{"n_experts": 40, "init_std_router": 0.0387, "lr_router": 0.000816, "vocab_size": 2048, "norm_eps": 1e-06, "positions": "rope", "rope_fraction": 0.5, "attn_scale": 0.177, "init": "normal", "weight_decay": 0.0, "warmup_steps": 98, "schedule": "wsd", "decay_fraction": 1.0, "max_seq_len": 768}
Below are experts of layer 6 (counted from 0) of a mixture-of-experts language model. Rows are named router (the router's row for the expert), down (a neuron's output weights, with its number) and show model dimensions 0-95. Each number is 128 + 24 x the weight over its row's rms, rounded and kept within 0 to 255. Numbers have three digits each.
After each expert's rows: "comes before" lists some tokens at least twice as common just after its tokens as in all text. This comes from a sample of Wikipedia text that the model never trained on. Tokens count by the router's weight.

# expert 3
router:136158165143160118159159098107185143151129146108123136183092122164091158185162124148163134127149122148113163108108112137141112141156160117124118112113121124129106112125123140142146150120087133100138093087124120108126142084122112107126133090151140152125111123107123142118146128119206109093
down0:121133107134100122139121105103093116153094133102149130138102100135108155145123161146158131125136097118161132125119118160134132133113084098158080121170177176155162112139156110174092141130118172093132155099155150129099119115168131101122167138150127141140125092132141127139104127056113133119
down1:134146115118128172126142136069144144122107130079089121102096081106098101115119156136132158152126136113123142140128129141103139143136119146148102147134097133102123127121123138111105137142080081167103167124126164175130129086105143148089075151125135160081139138117133130128123147081134182119
down2:118108133184136151119110099116133108126172110111070133109121144124130130135120144135103161147155104109140153140165142123170126126168154072136117122153127149153127120157131103105108081100122136136169105097116124101119129104158119180096179135089088099137142116111111120117168143105150163133
down3:133158114103133040097159106135135131176163139137137099151090108121133134115132116162096139131114121156137141161156118129158151126109116110133123156118160120115080125120148089167141118130126122115127166082181088126135110133137135103111139142154165121178117136138101145094142117108164136147
down4:140147104098087146095145124078123109122105126156104136141123126128134114147134154113107143129139158124104119083109149100129158148121119145103140188103111133192178190158108146135152127119151122142118108151110129130098110110136124144130096137113148184125134099163103150116125170115079101119
down5:160145109088109101147137114120122114134089127119152121140095120146106127084126109114130131093081094122170133162147108138100073130097153103106160122081106145121096107097102131131118113158120111131112139127133049128140124118148127182147127125112084114108170114138149129122096110143090131142
down6:118145090134119109145156137160147138140108119109182168146146122161173096145142153154140150135141130115130120141117163095146126165134135122139121163104122119132180102088129133135137148102132124099101126101131121115109140141119149102129116103144091119070104173077104117179152096161118143179
down7:124145147190134142090117100153137117136149126110099108139119096197128115160108141093144139115097167139144115136120111133127129124128162161107124175128114132131092096137173183089127123139102090147133122124081117129107121122129104154147125168150115149123101131149142093079122127135157130079
down8:124151103159120146161121136140106102075145131104148169120150100160099180143173081118093125148106144136149136121122078130138137123164170160143180166122143135131150117139131111113092101146139115114099132185124158114152092128152129104126143108135141120165132102159155143111107141090134129131
down9:144157120126130126162178145119145121115145143123087150136140111158106129152120094131148160151076135102137130140131126124098143184144163091132137111137118087100102117172118113112095113123112123103150149111129131113070100168139127105152123181156144118167103139142156092136134107173154115166
down10:137084156152164139118136095141155145151120147127126167099129114160122153158084132120146177096099162169113107163098123163129124142140111123096146101142137109101077129137112125094153146095112092129104100143121149114133156158102098135140102170133171114125118170096128134102156125124144164107
down11:121133164123157123134131129163107099139151136101147116139169122134128147116064146117068155129136141122115149141150143106087163114162164167143152108144150135110097125150107154116177111101121093124130145113143120111097119142127129108146119136113169131100137095100105109094101172111106079179
down12:139127103146131101144126173191152130166155143147130165170124121123188115128140166123096143174091093120152103129156106140125133135107169157098131140117169087131124118142139136155147154107164143143165123152169090115126108155132145116130115169090106143133113139111143111145105126119156097130
down13:195090169140098104157145119113143123103124165121161131131112094108116159091135123154132148094133114091122114107075114181160138128153114106112099122120144125170128120139112140137157115141125093132122154145123124125079165132157160103089159107129168148146170139110133143124118113131134152170
down14:118110134126114110121139102144090146129105104136158133114116098139140158097142190120131100134100119133137151145140154123159134138092139127074123151086134128155140130115153117157127181094115120107160122167155093151147163092078118079098149098140141175185108123106120125146152119133110141109
down15:100084099139129135136103116149152160119089134153119114159169144179126096134094160108125125137111105127149084140147158122125104090117098132144148115148178143138127087141164143100142175103129117116127126151128147122145144125138105155128145160087152070131075128137109118078137121131117166138
comes before: " to", " the", " in", " of", " a", "ed"

# expert 19
router:134126107116129102129118124154113132129159073117154170170080110147126124132139157143087130163125093167103123119129161119106120132138112114151132101137138137144085172114132152116105167109122167123182120144127102106107129118125092172121156127092126105149102099156152143121133076116151187130
down0:141077130121151074145124127104139143105076168147101126142087103130127114145114086119170125118151129076132144140070103115111109152136114092139161153132128135126117127117159134126110105135106123073131119110110153121115159113171117123127128134145124108115121167135121119073088158149130095080
down1:098112099078090125150127126091163138079130144092106137112128178092118140143104143112150100102138105129100149105129112162091104122169122107138122121125151103128130099135154079147149153156143155119142150094100129131154134120164178108136164106163096073136116106110111117125136129117146105109
down2:079151151126128146120121157102124115091113145153105154104159123155130118105101136081163104079123153107123114112078106113132159127146103132096121120124113106109144112158119115136102099098149135142102133141092152103158142127193108137124100108167106101153144108127109097140118149138186100090
down3:134150149079091131143085107135085109078157138100111063143132162116123143141079123162163141110118139117111122109113101100157109128078146122100121093092148098104165119153127103127122146127102131129103156145123111137141107142141121135116117163124118159123127103178132109089127105103129148167
down4:082112103140100141113139107152125165144117128162118106097141081135125103155084103146130118120134152133156081156119097153085105114143110150109122091130133123134138146145132206107130152169120149104136132130107166162119139105101146119150134115099117113109144176131123144122105087162149179120
down5:182131180134154130105148135135151110128095101141122150154055132130127138145102147137130133119129145138092154110111155130086154123134131108165106125126117101152096106124083134143138172144175128138176176158126123148134086154168113140126118103148110172125125142157162121099143101142110125117
down6:149156120098115138126131136190143158119097182100108119092171092144134119135122176120097144134109132117130106086138131130126129153114144141128145124143123135147165135117170106116180128132120148119109136129120161110139115148116109155082148136122151164103119134111110158175098153106076063138
down7:118147136112162152127157133110109121148080147143110171115107133133150153128120147111140145129135149106115175144123145163157108166090120097136133095099144050131132102145121079145123134101137118104096130126159114140117132122146103092121135118151149118115148161047156134139135152117132079147
down8:154157122118099126127189138132080078121112101092147125132126145131138147102127090158105102132102164182130114134097141123136152106128116105134096134124096093122157150168120113127140117167153096121131147130133135147101089100154145119122061100088103101121106093162115119109101134133119107110
down9:122134110135133142152077158126115107112125114169131108131114149158131108139134155125162104139124116161102153133150131136151094121111121151174111105154152104105137129148076107117159096082110138144161102168129162125146128165113130136096152097173120102198161136141100156137164107130137131088
down10:172120111120121118119186161139126086131179126160127153123137132163175097122120133147116126132099109137118138117132127118120107144118160123095106109103081081126125100099076113093155161108130148144141134164120096098108145130117127109108123117098141104111142180096130127104099122168109071139
down11:109091105155158136107124079142164157083111141089145116135171144156150113126150153093143160132165161119147118132152107143165126152156171095131120123141178101109128137111138175158151140085085122119120104150164143158126160139161136102128123149096142106130112118123164108113123140110139126156
down12:145131095143124125138109119144129105121145178135139113098111100148141163120120096162074169113106152162112094148092122117087129128124102148097158087126109128121103149102161108139137101195144138148131138176122147083137122105130158153153126113104131164153162114146139106131079134120105152149
down13:117111145124140096141094128169145144154122115119150097156173115125167125130147132135105136175130123156135173117135145175152126103144133139152132156194131155135111135124146105111206144117110165108130123117127097131123133159108126111145121149113143089120133159064158125149137126080093110138
down14:086130122108141107133117158156079107106156126110121112123123117112135121110173137097100132098173142120099131129092137130154169126157110163081145136116091162102140105120123139162125114166122118116092087121085143114138112102142094078113121121073136110179135089119132119135166118148127098145
down15:124115144146177149140111155105102135113120123117143101126111123102133113117118106077151140109129138109147119134101137133176179096094118154117154053133114125118146155154135085128084145083117102103107122097173105124131135128146125095137145125137106158154161130137170088093094117140159117143
comes before: ",", " of", " and", " in", " was", "\n"

# expert 30
router:164126116117143143136131111139172133110164161097126142143136116136137144118159167144151159110133109134132140090103136147150162148139133143098136086155121096136126137092106164162165135078091105113138105087156148099134159105148120112111142143132124134098097119143089163129150123190184118092
down0:149136077125075110098127136140114132180056091116123173097109147120071126159121114118151117124119061113118137141106144146116147121114168129151104146118159099118110113101089116115120106142117170140112151124138132120108142130109163155132100140118130110112114112087120095121118085109119135139
down1:141110148116118130093123105141141159158126118125106148156172118146107116109096138148153116180101134109111132107136103142138148180124117118109169145136127138104107132117199192089155148100159127137184069118090144137138140132105109142115134139128135120132120142111151091122116156097115108091
down2:077155143146102181111133109145086135132151149165131109117140095147134134120121153109132099191117145141186107150094120143115145111139150135124103160123137121133099114145092146125107166131157105112172173130078128126096103139092107142114125124133090114120158125121110103076145106112121116153
down3:123119160100140172166105119160143124168119128126137140151130109122109137160156128121138151134116100117089149133167167152084155096095153116174122140146085144152125099148135109095122150124165168138089163150158115140104059121109109145141150160110129159124113127106183112135127117124108130140
down4:145142107118132138103094115110150121201125120147107110100072129132111104107174103118163127143171137111102142153132123105094151097138184108148116100137093105119111138147118098137110153156158139167123122160121114145096073153166122118145117153142132127127118155141149093118085105142119111102
down5:152098165126138119083143137104125103125120090166185132125136129109136072106157125144162102132118139111121131121124118114087131062125119104129122129129117110187152152126133167117125134104179139174123119110162071145129150139164166115144133092121144127144140153176136139121135132116157130152
down6:149111164132120121084123105132092097117131100147085131113118148129121110121108105131144128134094135096110103118099072094108122117091142135086110104109134152197113127088112154133120160142116128109120145135095117104162148118098125127123097108094110120137088158118125129063161138160135123077
down7:139133169144139152106179124062142115097123085153089144106119118130122120119113109133138132126137141108118087159130111096158143161135119137124076123159118136163096092137143151144117122112152102139136164154084145120085165144135117106152102114148136147089144165095082140134081140144117144113
down8:147134137092150102111111135111141072162106115131101145128139106135113160129156052120107138125130130145146114132155099147081140114088115103082122110127115151121148144126136142174164127142127148136112158134113121102168127120115144168061105125085141139132087142106165151114135105138129084111
down9:117149119118114152128156090078109176118126142120109149135091112118132122144110131112164137110106132071132157125096166132127118128128153144124135075142111150162101129099145077112153116140150141084166119146143120178120145119176144178096148155130112148128122101152115089122177155136132143123
down10:142104134148105076128159102143188105143183139142119117155090133082092105109123146117116125153118117101148134113142105147135111153123104125138173123091106117141140099150123134123122126153139085084107124148138125149117094159134138115094097118120135083148134089119096118166168080112108095115
down11:125131138106154101172150134106114124149135174114132084100123157116133116154117156134107187128111123099126149140153126160144115161139109146149174154107139128085105123127124160144113188112139124124115129114134111135172166160099142067122162088108127095121111091122146138139174125110106127093
down12:111100079080127147083091134123157128152119140098133110103131086149171104145143145093143171078108129167088148103146105136168134167125121100128110149137157130121099131130151121104112124089106144090133133144119145137088092124106091123143145147114126104136125126163151072141102120148132112130
down13:148085133143162138141136121153179150091108147139132122122166139132138165137129136164144183102129146161129130104111109117152110158137157107108124093160120140112102143107156115100141097079085101135099093130122162134149154144128117130116157183151158158125110154109110185136133145169133133117
down14:134090113076112156122146114123116115184121071143170165098181135122149085132125157132124129150123117151133115160125141069154100134106098104166138156118145144108098163126122123124123160143135122107087136094141099107127127088122138112160137120141122064131113160116111109161118132126120139114
down15:160151187139087160159108127139152135109129132113127142124114149152113136171146088154121142101161109113107171091096139134141169105120150133124114119114094129141123164141125107106180143110053130120109127104153122115106179113150135118106117147176142146125099108126118164139124144169104141128
comes before: " the", " a", " to", " The", " in", " by"

# expert 25
router:117123146125063137176109138128149115109132103146132143127153108172129149120126116099141150156124158116182102169090127099095151056126150137111134111162134076131174104130122152121151157119143135100132104116138076123153138145142156097160131155143129130127115106111167100126125135116128153100
down0:159087105145118132154135122113136155166138111122129120134140095168103148108138139112129149099158082103138160114111106161100112124096106092117170098105159136134116101128101160104085125144129165128120171121107099120078127113136111123106118113114124148136089156098173086122131116114139182084
down1:126108154151124109180159149075145170118115112133113121123139129118164117139130094141094135063122083170109114178132141121127087124121064111143112095120155114126125128113137144090124144090123151108140130106134133127153120140132144074111142108132103126116156140151082098105147125135093109100
down2:095172125160107135114141128171176116118128097165153073095137141167147154146099107102111115114132139146142102137100111128126124106111144086163090171150095119135137119148114137101152128175125097177171155121153123161122110134117112103138115122121121170116130118152155088122125107154101144149
down3:125106099120118097137167117144124119114146128107128157073141113155137153146124113107132042153152130131135124129138107122149133137102112172149098113096100157099087122125102122139159097169100128133128126137125092120142111106096131127157127113090105076086139146106088111094104098096144116151
down4:109136105131099148165112139148107121129119148129147126125112109097152083153137101146102107137116119112153171114089168116091132088117168105078111136125117143116160146149136137167128132162136119090123097183105136147101125118108133059142144162096133115132156125134156153119146094182129119153
down5:144118126137093164152119087116104118141104110081097114171101087145118135112133127098101092108119122111158150155121178133101139170137128131140139149086123109150154122144171122178121154100140119119146128160122161129132088118175170144166126136141111164155088147119108163134140105126090129123
down6:129133114104136081131120152122137122098108105122152090141149143085129109131117125123139149119141098186131143125113127137132130103125109113143104153118164105138208126083167121084123108103115147153125108102090135128153146133149112135151088097154138112100105142189093143102130091140117147174
down7:102108105159106148136096129137093115143127113126108120111127103119108107101085127100155172125104162113132146145104079145148117107119157159160151118117128107152100117117143109106132138083106158123112133112095145096121135115103141133116149132113124090165112105140209157117078134092184126140
down8:127147166098140138076116153099101114101129123113113105128124098135111123105101125076151106077131100140108144123105184103124100108114084151137131129096113144125125122125122152170095143152150171051135117118135110161150133133138137134142112131155082087183121129123112149148134112132116120150
down9:132115104144163149098075132104108161099114156140186144083149125082146122106155170128094123092121098146133145128080124110142099123110124083104111138101132122149172147126140133131136111068126152133134130167140153150161117132085134111140146102135118130154136160160108158120161127126160145140
down10:176150150150135102124100140123081141140128105159110142121068145127135133121138138102137135130119110098076104079142129111153113128110109130138078093118157093152097122129126121176098122115134155080144107134095123108129104115130137128169124110171171155122115121125121068118159144110170129114
down11:136110108114154174148118136103167147133147134121136137151160106106116135135137137122129186107123119181186106147125096135138109152098121139127142122115136144106120133081127162123135117103092116125153150135145148145112101151187172186129103103105140148145098095134110172153123119108182137111
down12:113135151126131160164168133125101122067143154082129101136136169097091121160109102132089150078126116134133131142127159142124117123116140112092099081100075138114118088154126163131116123167114123139099119087140124136117114140117095115169147155118159129150139109092132110079108132141132120163
down13:158102110102113155140158117148113135130179163126105149145119110111152097132159124109155136119124099117118111100113115142108117119099104079093161121135149129120118092148092096171155116137126136164093098122150095131161121157119102074148159114092161144095147148114169098104146082100126131133
down14:114081157159161090139104128138113152123153137164109140134091114129112119105146144174118154139145157152092136139114068167158148115117142167156156122111144118124088126116151110139117169132121138144111112145142122126135081150109084151104097141145110149153147116124107167107131182164117172120
down15:110117099115108096122128140127058116090109150135112123121101100170067134132122099116189115158158131116137154129138126163137143112143120131132114134109071098163124113131117140103163137126141121113134110152139118124168131118110121158110182100126129102094084125135096115070092142143124134146
comes before: " |", "20", "|", "0", "19", "."

# expert 17
router:136143144104125149174157155106142125142117145166121155166118124187126131114135182106182152122123148099138130149131089136112145088089183147118159120106159104109119149155141139104140141124163129117124105112129099162108137168129074128099156112144142143129111133134155138105144128156144153178
down0:139132134144146093116107115094163155111110100136104139128129140142088113102140134133084158122121123132144139112191150148122136140150095105141101144105122107148115163125181136115143087063121117124118138190143134157113116072151144113166099115140110117144130145099104107135116134124108084080
down1:121185131136127124134145126126146150131202145136175153110126130122136128133103099114122161147144143137110121149159149096104147101135110141118104114112096126127128087112112133155108129128153106103143180119102121117120164122114136119134106125148097126084145105161128131080085116216150148161
down2:122125103152108120142154145114156125106169100148165084151115130152166131196119119123172098112114098151144158167141128124161132106133075162136095129150119098094097164147122139129103128129147129105163144137127123143103073095135124119121131066112117124135159091103110123138131103123116150112
down3:167168163151132136129119100131125141119157109155110111121130121163119123133081146136105139120154127130103119121106148123112111127092120175100110159112076109160183090131133154122170136107129105118058093124134116149129136136146118128174106098186104112103140132098111181142124131141131150143
down4:084126087092105117066093118112108102153175122150140145133131133104129120130129088119094097116125115138133102150117161150122076162134077145132135124123135137134100090144100112176116131118084161103157128148137131117156147124155110182153107091130143114134131160155109128092128155110141107118
down5:108113109167129129138119126096130153128114148121157146111119181138115064154126074201130135153132150156118116148108142187115121148170117102135138140138116109088102128134149156114121142109154163092128126185121104096097166150142128102108129149091122133152128141102092133126140128106115135130
down6:095095127124153125076139108085143123125146156112094135103132123140120113122101103128135093175111121093154159133120122123136117091133104128135151134131085084165147137154146144158141129123077149119118109130147124134187165121160154131099197141114130098095118097125161185117139125123121120144
down7:138152148092085136158087161123090091100133157138108131125140134128171138156140143122119109106108098136141152127090095139145184126101177113085129153143129123141161099131098125095150086090095117113122097132146118102133124127158115129140158108123113133127204126111169147116113126146106110138
down8:101095124092165089133106113142144174127112095108157108104146145183081126124115141134116170136119165119103139138181111142129138132148134129152138133128144109065121159117156161143121121113094156125133097095158095171174147137150158127132132160128121159127156152106134134142173146132102135126
down9:174143094099135136145128149094111110179096085091154103137098111136127128086136154167121128146167148161132133115161104134155113136125171112107176130126148136109159161143108128139146131132128134152107139157144144130108152147134204127130137059107119124136121128131096117123135145104160124159
down10:148171143114149126141125131112070109086149132136135112104136102102160136091155128149090131153135118141077130115115127114096148110110165114082110120084071131136120137131095125169127121145122145146140154138123085132178110152132112150177100092113073108145139129130103089134126134145128106111
down11:107139096143119133120136143123146112190121146147163172149091108153111123122157142105155099167143158141142135098126083111103115149136138133079135133135152124122111123162123116169122104138141184143115121136127130085110113131101151171094175111094098141099155150144111157120088170148133099144
down12:145117163163160140115123168151148149150103156160159145113129096141142104092113140119116169126139123174141139121133168115110111138136151114143150101142123126109147143113179146127152219130132103103146120154159100173128115144091116127084152099148113154156140122153106139152137136160121160127
down13:169152124116109131140120115057115119143105138123149131098123118080141122115153096123154121141105155096123169092140135085119106150155098151129151128088084097123134134100092126155107128122096176131133157153109140181113134111121174134110115138084116180141142121111138106154108159131101130122
down14:101148130116124088151137141121113166143120084110135122104092136133123154114117100160118133119154119121135116123164096116130122112089154154119105128128126183112144145121140142106037110162113152172083146090132114088123130136112122133139123134146076141158154151096143124130142119173165114097
down15:075152126110081135124149127122080123084137155162109156089094117096149139130124100117112077131138100094172109137089139127095110105121126126105116111119064149162144145170115108124117106154132122163126145154119112153107093095175151135134095100111116147127144130114140124112136122146123101100
comes before: " |", " ", ".", "–", "0", "|"

# expert 14
router:160114116125146138123139137151118134085142153113151152111125082134174142151140136132117125129105112166156126103113114180175129137086123106133128146120120138147118117111111137112168117092094113139141131102165095115170159095145125108133141144146130128121127144102088136155114158196199108087
down0:124144107132145136138134081140119147142166109121148150137109118142079142123111113131124119138124156122093132102119115106151112104164158136166154141188165154146145138180131138148172130135151147167125077133168125085134092159132079111138159143157139167101144123148103119141140113181115145115
down1:131080117129117154125149137153104148087117157131162155112153125117173105141136205125119124155140157092146104154116106116146115120118099135123162127129131133171091096134103185146159127129120161132155102092140109140123143146141138114159176114148155147112096156123111097138138105127173129091
down2:095154132103145084122117168113099133163106171141132112106128141149127153153177166178165152121142175109137139125141125099133117117096130110116130099137108134091116124163135098141106149123104118116165079142139072147116122142171136167123152122128144153121116111136151097120161142066130118120
down3:123120128123111146119068149155121090160126119124120186121125160131117103125134115122122169150127134144112104166117100121159126108142158130164123155112154173113109115133162161145144113114142132173091137136134086152132056120081123062101149138114134098134156107133138127130135096166109125125
down4:135184147148157159106094141125151131122143157116117086083100142090160150122182104140109135128147180130127121121132152086093144092130128153158090156122121165127116119139141109150097119151144118091131149121146151109105148133146126123129099156116186167159160127139134127142177111099141122123
down5:125123135121118134145148135144129099118106128143143111125163164107200080167133158092131137103128076134110137102116120104149154122130119109151080205119087119122123135144110136117135109123106149141111116140111090156078092116099155135145103151110121112069125129125117127107162151127132096118
down6:128102132151144123118127088125101120148098088122175114142152092164149132160122118142112124120152149115139125128137101150078142090117140099117125132096100136142117170149150140126124144120117134150057120068115167152142193127144119157149099136117095119147128096142140135095121163144163168117
down7:154161101154165120157118122085128127103102113137133170143175128109132100142115106128106143120175123188155118150103105180131107128110094109126179118091127138093125152130120150121146107112110112132110169115147134108128135157153139109083164111101118079105169117149093147127136125104114152128
down8:164133110160149102095145135098140150110106123133120152083099142163134123115125119156133151133109154157139079149087138151120149131117158091105117099106120112136093150125077131122139146129128128191174149116120122138085131160145104107109065137150130108121149118051152132134133142137134122132
down9:130118129160080116143107138132142107159104092132125096096147099105136136152118156119132132118125146147081153111136164136164128158102132119113128166088194136127128149147148077132101141075121122096154125088120117134087124113114114143130094194083138106124131138120101106146126167136124119154
down10:138147120132121130126177138093109137121093170160125135132078118134141120123077142133093162117141099123106144141093149125147158121185126144122115129104145155098126090119150158153061141119135119095175097123151123151145151127126102132126156098099118148157079092160093126137146154140115154120
down11:140144114065111150106116134153148150164148101119135127142118120136104068115105150105126159117121119138111108166101121159163131115065171162152118142104177147125127110138134145130132118119171167145100121102151080108140135170139174111146120150157151137118093126144097127137157090138126136142
down12:092121139078129100131120105126122087133102099180085136117111112126161129134118112091163122138131148132138142128114153140117101142119131113139102080139102121160137162110164090111145122074146144154127111162102076170136154135114190161143136150129168149105102142126165146149122154125114128132
down13:151101158116115111149141109133140137140184129129131077170138099076134130132133099160102101153126115130147175078157147132145148154127089168107133133123145130133154116160150099173103133133121158081127165108097172153122114124156125095134129127138165130100146103094143130150172113137131118109
down14:132111110186153102114127134143139056146141144138152124147124160180097111174144151150129114119137152159166091105129109131131094117111072163124124131137137158131126104111113144130111086185064124154151114135140120132131126151177143119099129126149139116122129096111118149170107133131130136132
down15:148111088110084062141140126148124076128149124130163111094142121148181135123108098118113151149113133128117152129124142112157141183085116152136145135131122115133155108115156103107177130152113154122112168087111090171123115123143114118114140108153162104093115125093122101140124074120129117118
comes before: " ", " the", "-", "|", " a", " The"

# expert 22
router:142127098104150132138128187185113098128159150138168164099124114098153126156151128125148158139163134171134107129162109157133130150112144138144097149113107109119148118077118118132174135084121097090092119118168106126084136141147102127150120135182129122163137119116136138143105122142178125113
down0:135145127149095162127098116055103143131116183143108107141122102097082109118116136106156107073128110111096135128119090142108107142130138177149114132116110107097143136117154148165092114174136117147137143124130125120128111179132130172110120134124154156151112162180111122141142146119124133083
down1:113145107132185153099139119175132150110162107104070120134101097129112199136133118161140100116155142112121137119161103153144135137110118106130124141144169134142122165112125163154102119128118160126130136073130162112110090093129113159151144153118105139115115081139113125150107170133118136086
down2:167113147149120085176091122130096134131134107128101090123110156140168120111143133122137151145173138173126137122136134103142103109073097137140131131097138098124122154125129092161086139124132140118105100127083176163090140084154125139115103130113118124110160099115138119118080149090168117153
down3:092139159113097136159171120139124109105129132132083149104168141149102155097114103122125152103167150183139131151131147121166084106136114139190119149102107136137130114104142118105103118139137092114178121140118162111144129111142098152116092156156088159144164093101131131131150143146101139104
down4:135152112138161099113131120118168090153137105145138153082132158130149152176147120155168108119125134091102092125119118140108127154106096126106162121139148142119142130110123134146136136080193099101130116142089152138149183181111136169149088139126130142108167134133106108108115094122104108120
down5:119087138135152148121138164159113149124120184132102161140152136117124122097137161113156139116108141113132151090159154144125123130149160111141135080153063163087149127112119158109161091117101115129142136143118101183103105159129119130132127124121116093130135163135119167070124141178100115130
down6:172121134123155144134134160120140163091135107145149175100127139099103181137141126116091147097171117146093102127127107152126140141167150155109141110136119120086140129136101141125086132091149109133132112086146140143125082114123101078141139099138149155102185118105122092135126115160144170155
down7:156133174141120145153122170107126112083101143113159127069098122140156134149126134139123131093117146122089138088111135109130146120132151105122132151107092141139174118117139121113109165123129088126182147111124117175090113138098134068159137164139133139126152167095145151127109133129085087142
down8:129118162087152142153135132123125104157126138108103135142121093147116125079130111107137170179148125118147164129115105130128122069134142111116132152139140124097067123140194143132146116154131109162101153146114178159130090115126123152094146121095147123111106118139183153107113119118107147171
down9:137155127096134116107148172126109124148121122130131163121144104094157118125130176103111139104134159168121157137116123136131111110085130149108063122113142108119142130162132098110126117134144137128146159120147113167143175135174156087176105131136132073153100174125150159139117113179101142147
down10:134132097125112152141090160115134116142124156104157174141144167085158113065098161109128086157119117118122090103138120106143112105090113113098156120131117113107138136092102091097122152104105154154121150121101124138131102126105083146152103135114149124096145154160133155117088101154082129130
down11:083125083146125165150096138135155153137067127134111173084161150084120134097163114114109111132122107134166077140162174143148114101118101122118164122159129139132116112124158110135170114117147125105143108179162120120152140155117110132107132155129129100139114111107100157106118160142108156138
down12:150122075120134105088151146132123128120124121104140123164146127140113145114138110081130134166123155126158126145103125111124098114126136161145160171130113165103102110138124139120147145152091144201130181112124102144172153071110124169137092108125103086154105141122110158150103137118135112093
down13:114127119085123107110133078124180155118116104116144114125114161103133137121142078115141054151148088144154141093113154086155136144150124141123089146121076106127133148112158098167127128124159131128107128129093118124153135077100110134101093146116104155094128111092116143111130133124149101143
down14:162078118140127135118166151143144150108129132146192097141112102106129099133151167122118092151089129141099124138138150133125091125135107136130162112121118143136172113116156068148099141130126153121129087111139123150169110166110140098143152133147150117133143124188133140155085072124110144155
down15:089106136145148098123132128116162089156119166144134120142134148158160135134163139108110111111124128108118153150129117147116149157138175120110144123095114136167107107109115129097140146155123126121083126173079129126110171153136173099140163124143126144171093083163131190102127131125088109154
comes before: " ", " the", "-", "|", " The", "=="

# expert 20
router:126140121149112131119116154138104151150163128128184122132126148136093098115136117130189113151121112128120092116119102135095183101102114135126129083159136079138154141132152128129104131114138104123126080108092100109130114185146079110127152113113117104154124161157138167089087144158117141157
down0:139131139122136078121088161117135118149159125153143142137139139080188126125086164130127177122142134154137120164155122108140150097144150118130082139158149141103144140087080150159116117103111105119130158087167124091130149099148175134163102120133132128119103118131111138125116182120154137101
down1:146147122186145100088155119110035118121130128109133170113151123127149130078105128144142109109124135164130129185140110107106140105163143106111122118105104160162163149142129156117113100119134104129078119124124124098136102113116135150125161117099120077148126142145147152153118152131100111132
down2:116133119152119118069137129156154134079142191153133113171126131130130133130096074150113064156181117116139137128084105101101155122157156136145169140102106125121120148117153119165133122158141128136130153176107138098141130133123131110139118118099146119115113156132144122062109122127123099130
down3:116156095149113097166126127157131165124085128151163108109108103103148111109136119127120115133165119143112126065149172125137156166109139102112157172144138147118188102111168112134096112149132152102116132100139147119123137125115143095176163099123125122111153116153112101121124086106110106175
down4:164167123159104113121131164129182106156157083132171139115091149123095122136117130110113084136134122105102095126144099118112158124127139099142159097132178126159145116131102119155078119132159126134108123112119114119115137150118158129161147089120118146085138150131084065167125107139125152150
down5:111098177136102103137156199126121135086127105127150132148119129135148140157113145104143090153131092154113141137146102105169106108123123099131126102112131117138136128130185113100114117151101148094173140103088104117125121153169085142136154076148158160106164159108136100138122129106124128147
down6:144089112108098136140088169107150159102121115137164165113177106111150090099148153142140157102145153148147095143084127104078070128142140131115110159146129149072137121137108149144159158139141082148115090108134100082139131140142131143119121105161113116127138148121145114133116122173133113126
down7:152151162180124100172167139168132145130143120105103138109127098121135143101126155108121170135093134107106107144138114129117149149130151152139094164117156158128130084089100137150101087119108139081163114127125114123154132155112147119163130186150146134133107130160128122104168104174134170119
down8:137122132139146124135131125134105121121133148153134114173122155138099145212106177110111149112139138106133140113149083139136171146150133166129104131162099143119110116147090119097103137169151085145131117113153159115140132078084114138122139145142151133123143117111145107085148186123158166154
down9:118113157116117102138107098114147132099126158130137131109102122122144127126131126074126123171144160158137154100104110156131118142153133105132169134126106157127109133160158104174131099150116110140129089134139149177161145144153145146142144085102142142166069146165133162119107117067104173102
down10:104100114108124158110119081191156166131195146115162111116121110138117108147155129165098107102100149117087130111116103116124159148130122158141109145172155106129091131112144108126159149151139152126117151142184143127119131111115133105138114164128093100147081152135152103125143155150122093117
down11:137132150158153139145143108091155124136121166106124128124134119152118148143108116101127167088118146144125067129137146107133097086138128118130172144216125144111135121128102121109120153088122104103171107118121123144116131170145156133105182157145145155149094160129167121117134125151110144083
down12:102131128123124097131089141118128137125068119141120127139133139166096124157129117140167102159138108106113098124130144094079134094153125157124092130179163170169105118126098078129156112089125132123135099145074145093143131110143117150151153130121130163140082166114125109086112112111133136152
down13:112109115143144125123123085151115114120152138120123159080114139120135141114118123141153106149131086126131132080156100174117099136127103100082094140135134166148127121116120089090115108117153121131127145144116087107161058126079101103176163137086118122164107123097135114091145131151158115116
down14:114093117168136134118104150120129133114141099126127139112132136134113107143114169122148126195127156075134096114150132137121093131103126108118117120152101160129173158123154141087110162123103121120133159168170145121162088111103107164113123146115152152146184087090179133120141156105138129101
down15:098134129174162129144129112077123132143181112116099116157082112139171127123118143147146181099111145138098129127137117146154123170123127171179139107167151123116105120145140162144133156133087108136111088109128147069131109152126164127134093133144147149149119106105124110123117120090142096102
comes before: " |", ".", "–", ")", ";", " |\n"